From a checkpoint of a small mixture-of-experts model trained on Wikipedia.
Size: 8 layers, width 384, vocabulary 32000, 142M parameters.
Below are experts of layer 3 (counted from 0) of a mixture-of-experts language model. Rows are named router (the router's row for the expert), up (a neuron's input weights, with its number), down (a neuron's output weights, with its number) and show model dimensions 0-191. Each number is 200 + 40 x the weight over its row's rms, rounded and kept within 0 to 999.
Before each expert's rows: a language model's description of what the expert responds to; "raises" lists some tokens whose logits its average output raises strongly, later layers aside. This comes from a sample of Wikipedia text that the model never trained on.

# expert 38
City, country and state names and years after in, of or New, such as York, Paris, India, Zealand, 2019.
raises: ".", " where", " when", " except"
router,221,210,214,170,179,195,219,242,189,222,183,261,172,217,226,218,203,275,174,246,163,228,201,180,238,217,223,179,200,193,218,233,210,171,168,169,202,205,181,156,243,212,251,181,225,237,144,179,157,194,165,157,190,237,191,197,245,227,133,132,184,247,234,129,281,204,225,167,167,221,266,197,185,220,184,226,166,217,229,222,210,248,197,197,161,209,201,228,177,214,177,245,268,195,156,112,270,205,237,190,176,183,141,187,233,226,177,170,173,164,186,176,138,250,66,150,218,197,246,203,188,206,114,256,222,143,159,232,230,249,206,210,263,202,213,160,256,283,220,123,238,167,127,214,150,266,244,253,158,186,273,180,204,80,237,159,208,284,230,281,191,148,211,247,230,194,229,286,192,248,215,178,165,173,205,176,217,215,190,229,198,193,195,226,175,155,219,187,162,201,179,260
up1,263,219,184,227,177,251,162,221,211,215,207,178,193,168,225,165,221,194,231,182,164,209,165,262,251,258,216,210,190,140,213,202,173,151,181,182,225,244,204,204,297,177,227,210,155,132,166,98,195,255,212,214,246,190,161,142,165,124,269,296,179,118,242,186,159,179,127,87,170,217,222,188,191,210,231,176,204,209,192,171,266,272,125,192,178,218,209,212,197,181,232,235,173,212,174,148,260,204,312,230,190,203,216,243,149,180,161,201,279,175,122,220,212,170,187,219,200,219,103,167,170,244,214,223,217,233,203,153,177,186,204,219,238,191,242,228,200,209,211,230,184,121,167,189,105,184,210,219,109,152,183,187,155,207,257,163,205,157,264,167,203,144,175,221,226,191,146,194,299,187,248,264,184,190,217,168,183,210,202,217,244,190,182,196,186,253,183,189,158,311,250,130
down1,212,228,242,171,177,171,229,224,176,247,204,236,143,216,139,191,132,250,231,269,203,233,185,179,269,210,127,171,282,227,162,253,205,231,229,173,208,73,233,230,226,189,269,187,194,223,125,178,224,246,168,184,190,194,237,213,281,183,166,234,261,280,235,195,269,171,183,249,217,175,178,233,234,307,142,152,175,252,99,186,164,233,228,195,244,164,238,157,236,157,172,154,250,206,185,177,175,138,140,173,211,196,203,177,214,215,258,174,189,177,210,239,232,133,198,186,272,202,176,280,193,188,97,164,112,188,248,202,270,164,236,270,195,215,203,247,190,187,133,244,199,176,149,196,162,194,172,230,192,256,115,180,243,182,210,176,217,122,278,155,238,218,242,173,256,177,164,191,230,195,199,202,182,163,195,205,185,158,213,171,236,254,186,204,148,200,244,207,133,215,224,235

# expert 5
Line breaks ending rows in pipe-delimited tables of sports results, elections and lists, plus U, State, University abbreviations like CSU, KSA.
raises: "|", "sburg", "7.", "1.", "stone", "9."
router,146,193,204,214,180,178,150,186,178,227,210,195,196,189,205,206,215,236,212,174,213,204,231,236,185,174,186,110,154,216,190,231,168,137,186,193,193,242,241,202,217,170,255,171,195,279,206,231,188,203,232,237,261,146,189,172,193,153,200,220,203,248,252,150,199,233,229,223,176,188,248,239,147,106,252,176,252,166,232,217,176,221,150,195,278,214,247,271,242,210,144,196,142,186,203,191,211,225,176,198,206,204,167,212,233,222,185,199,194,218,182,231,184,223,217,126,163,221,267,261,181,185,175,121,124,250,246,231,219,168,197,211,174,186,183,189,223,320,200,145,223,181,182,98,219,256,237,202,222,244,186,135,191,214,260,182,175,210,242,319,172,224,174,144,203,106,152,345,241,205,203,181,287,196,139,78,197,197,190,224,112,198,260,181,190,166,255,168,242,160,271,270
up0,199,151,226,168,155,124,213,181,228,245,199,226,218,266,201,165,229,135,218,176,254,181,254,204,201,233,204,124,220,193,202,186,214,147,197,245,225,118,216,225,179,161,226,183,179,234,257,183,239,284,170,193,217,165,216,237,215,134,221,147,199,215,192,187,119,158,236,226,187,167,204,215,228,335,220,121,156,210,216,159,284,152,150,244,186,144,253,211,214,241,193,258,271,137,204,148,202,225,200,208,229,110,187,167,206,136,182,165,216,243,298,220,203,181,213,182,194,175,172,173,231,178,227,237,201,189,194,207,221,100,171,153,197,141,221,259,203,160,222,165,177,160,180,190,153,211,222,168,177,197,224,214,252,136,239,272,218,168,193,269,237,259,187,114,229,153,193,175,197,235,151,222,213,211,181,204,252,205,280,160,227,209,242,229,257,213,162,222,172,217,165,187
down0,133,237,141,165,224,217,217,237,200,210,211,225,227,242,285,194,192,188,238,178,203,247,250,129,159,219,284,237,178,149,282,238,216,154,204,100,239,187,200,206,89,223,154,245,207,166,159,222,133,257,155,201,232,246,151,223,187,274,259,269,170,226,181,189,206,216,152,173,177,169,162,301,208,194,202,174,187,134,248,184,249,207,237,202,234,210,194,167,155,134,261,187,176,176,187,234,209,140,144,160,184,209,164,207,211,181,166,247,152,200,233,221,199,179,169,217,214,216,143,179,155,155,253,182,159,305,208,237,145,170,248,187,250,150,219,214,164,197,215,152,311,146,235,203,146,222,188,186,202,247,163,182,221,196,208,144,131,270,215,246,259,185,171,172,187,219,168,152,222,242,188,198,205,243,267,197,246,196,166,218,227,200,146,187,201,187,237,186,238,231,198,241

# expert 44
Decimal points inside numbers and approximating or census words in population, area and species text, such as approximately, above, population.
raises: "81", "f", "75", "73"
router,103,161,217,121,195,215,197,222,203,201,204,245,227,245,196,248,217,166,199,192,164,165,195,151,177,148,222,192,162,206,170,248,181,224,128,242,302,252,216,156,199,140,229,213,233,239,181,173,165,205,212,229,194,195,173,190,156,202,210,152,204,324,218,206,249,205,195,111,207,212,223,197,203,159,220,263,198,229,247,258,252,194,251,223,260,186,241,243,160,244,177,194,225,180,200,196,156,268,134,140,176,151,192,212,182,158,194,165,186,164,170,213,187,186,149,175,194,186,204,208,217,222,203,208,168,178,168,196,143,185,177,187,194,243,143,196,218,233,220,273,245,146,204,220,190,302,111,154,185,154,211,255,111,149,318,232,234,214,230,231,205,230,180,176,251,154,244,282,131,143,195,116,261,266,225,127,144,210,220,184,147,212,228,226,229,173,198,203,224,158,233,171
up1,228,141,209,202,167,146,157,248,216,139,213,214,201,180,254,163,152,220,222,203,177,273,174,268,221,166,205,171,155,234,191,266,183,183,245,234,210,187,203,230,165,244,235,170,229,162,170,260,174,71,238,176,181,133,228,208,189,265,175,133,173,212,237,223,202,198,203,193,247,195,246,189,231,236,173,231,208,174,213,252,196,215,242,185,185,261,173,227,238,220,194,238,191,220,180,161,152,176,171,152,116,224,221,221,224,218,155,209,125,126,159,200,129,153,229,249,159,179,183,162,228,173,164,273,214,195,196,159,246,219,170,181,216,215,200,191,213,245,207,183,225,161,207,223,225,157,188,244,144,263,139,168,240,181,232,228,251,219,213,209,163,226,156,141,252,140,205,197,207,246,232,194,186,165,241,179,195,224,217,133,200,214,216,210,238,170,254,160,196,213,248,148
down1,198,166,152,236,130,205,196,175,282,127,191,227,171,196,178,211,140,187,200,224,273,274,177,194,145,246,144,261,256,191,215,195,171,237,198,212,166,211,227,133,99,205,122,194,128,203,288,199,194,105,223,227,171,230,230,163,167,186,219,195,214,152,159,200,150,191,234,179,206,179,192,185,197,171,208,235,199,179,165,112,280,220,115,120,126,235,139,248,243,224,214,184,189,211,195,216,87,257,206,182,171,205,204,222,281,152,72,246,197,237,197,230,179,240,179,261,168,192,164,191,171,199,189,217,158,197,209,181,200,195,254,201,212,207,251,182,183,220,214,204,182,226,208,239,202,130,197,228,223,277,218,174,214,231,166,264,152,199,209,205,241,207,152,171,145,191,218,201,210,191,230,225,203,200,274,234,196,209,111,237,222,247,100,245,147,230,270,240,196,264,177,188

# expert 15
Line breaks ending list items, plus slashes, underscores, brackets and backslashes in tables, fractions and LaTeX math, e.g. F/Laps, _{.
raises: "ically", "who", "    ", ")$", "ibn", "called"
router,203,133,232,160,221,102,145,248,202,178,158,215,142,204,219,248,184,213,125,241,182,133,257,124,256,108,246,178,249,266,217,253,145,200,231,201,224,173,187,239,181,255,218,208,197,263,176,215,179,186,213,129,160,203,169,202,217,244,191,144,200,274,251,209,274,254,262,233,183,231,139,303,195,105,197,192,246,228,217,201,150,153,203,195,189,201,127,259,162,181,147,190,258,169,213,118,262,217,256,172,244,139,179,188,164,193,165,160,229,132,165,235,222,221,204,117,193,192,292,184,220,236,139,274,210,189,201,84,170,185,213,241,213,165,129,219,237,205,322,125,251,225,215,177,141,244,185,159,233,156,212,222,188,209,230,189,144,213,209,256,157,241,199,192,248,151,212,211,187,178,157,178,242,256,159,167,202,184,197,195,202,218,224,185,191,196,194,116,246,168,190,180
up1,178,187,166,187,224,107,183,179,205,138,174,270,267,161,210,213,172,186,199,236,193,138,245,218,150,195,153,233,200,248,197,207,218,140,243,207,237,197,278,158,192,169,163,186,233,198,295,121,260,239,159,150,222,157,183,135,192,223,196,178,210,215,253,156,202,227,214,127,224,124,220,218,212,158,172,218,176,162,218,202,183,120,177,193,236,143,247,212,219,143,182,197,204,162,293,152,218,291,179,151,237,241,197,221,172,189,175,270,150,218,172,201,201,157,178,194,196,256,208,206,225,233,258,154,197,117,218,139,195,203,270,275,174,137,253,155,218,194,223,215,129,187,187,181,283,215,158,223,148,233,184,187,172,156,213,217,191,178,214,258,201,186,151,124,202,194,217,206,263,187,209,224,222,274,241,176,116,214,235,178,202,185,246,200,169,143,169,205,186,170,246,269
down1,181,199,167,165,203,194,194,114,178,115,220,185,206,243,160,188,193,196,206,172,233,89,213,194,230,227,197,141,197,177,200,171,158,180,244,210,149,153,172,192,137,252,170,239,154,244,244,272,253,223,224,188,158,207,199,181,203,227,224,231,206,267,235,295,181,229,239,243,281,194,182,195,195,200,213,197,155,196,193,228,131,143,245,189,207,180,180,187,166,208,192,191,190,249,149,197,205,210,243,172,253,138,124,169,182,196,142,239,228,147,222,205,243,257,141,192,163,124,251,189,208,130,205,245,194,219,301,196,184,225,200,222,162,143,156,246,283,208,203,183,222,175,259,252,204,222,265,173,189,190,117,297,152,173,213,216,196,118,263,192,169,173,137,235,204,185,251,247,134,152,210,220,176,172,240,192,152,250,177,258,193,217,191,217,170,187,206,160,196,201,148,247

# expert 6
Line-break tokens, mostly right after or before wiki section headings like == Early life ==, and between paragraphs.
raises: "===", "The", "A", " |", "In", "On"
router,198,179,232,162,257,163,161,195,190,268,188,240,213,149,185,229,111,193,265,193,211,84,244,152,193,171,203,108,140,220,170,251,214,160,223,221,213,182,192,136,202,200,304,221,188,250,193,197,282,201,140,179,217,191,193,226,203,230,130,177,237,235,265,139,156,217,189,207,197,212,201,219,220,211,183,213,216,162,214,241,241,189,118,235,183,197,219,167,282,262,181,250,229,193,173,178,218,346,179,172,152,154,191,148,230,234,166,98,152,137,169,200,210,209,234,171,279,216,219,183,218,178,260,176,187,244,207,202,190,226,210,282,174,155,176,197,270,208,230,188,205,180,237,144,150,201,165,205,262,158,239,194,199,241,231,167,156,225,239,235,187,235,177,210,203,138,103,228,207,187,208,177,176,223,232,198,257,231,200,131,229,238,209,146,177,192,171,215,229,213,240,170
up0,182,149,164,221,263,118,271,212,159,242,276,152,227,164,193,155,238,236,188,195,230,241,204,168,95,199,178,235,172,193,199,233,189,189,156,138,183,184,223,180,248,134,250,235,252,226,154,171,252,207,222,142,192,173,253,261,101,196,191,250,236,165,152,227,271,196,208,131,175,159,256,200,103,225,234,232,256,189,141,237,159,177,217,228,192,225,175,196,167,264,134,202,161,156,225,286,139,178,215,281,255,145,166,223,182,181,191,172,217,227,251,156,147,192,244,216,213,185,188,193,202,136,204,133,158,234,185,176,127,229,252,138,192,292,192,204,190,244,209,175,153,220,136,223,193,205,226,148,185,262,239,147,132,170,198,237,257,240,169,239,181,245,181,164,213,172,221,210,180,196,173,161,205,222,254,224,243,232,217,184,228,234,223,202,207,157,176,205,166,254,183,213
down0,186,189,257,176,202,238,186,229,224,175,181,229,243,167,184,178,164,226,256,244,195,127,252,231,241,206,184,123,263,249,165,212,141,146,187,205,218,192,264,248,148,164,239,121,245,196,203,249,204,192,304,171,196,164,156,215,233,209,198,203,235,173,170,191,170,295,209,152,225,175,195,164,138,143,160,166,180,154,224,218,193,200,268,204,199,254,270,124,171,202,186,110,187,149,177,176,189,241,169,173,124,214,226,196,191,267,196,184,220,204,160,170,173,135,203,253,233,236,326,260,222,199,227,244,142,167,208,176,225,229,187,203,184,137,171,176,252,211,248,209,111,139,230,228,163,229,211,270,230,255,149,135,263,242,166,201,152,240,232,212,190,219,146,205,228,157,225,198,195,206,243,243,200,155,168,217,192,164,220,290,205,224,186,231,165,163,177,179,183,204,218,218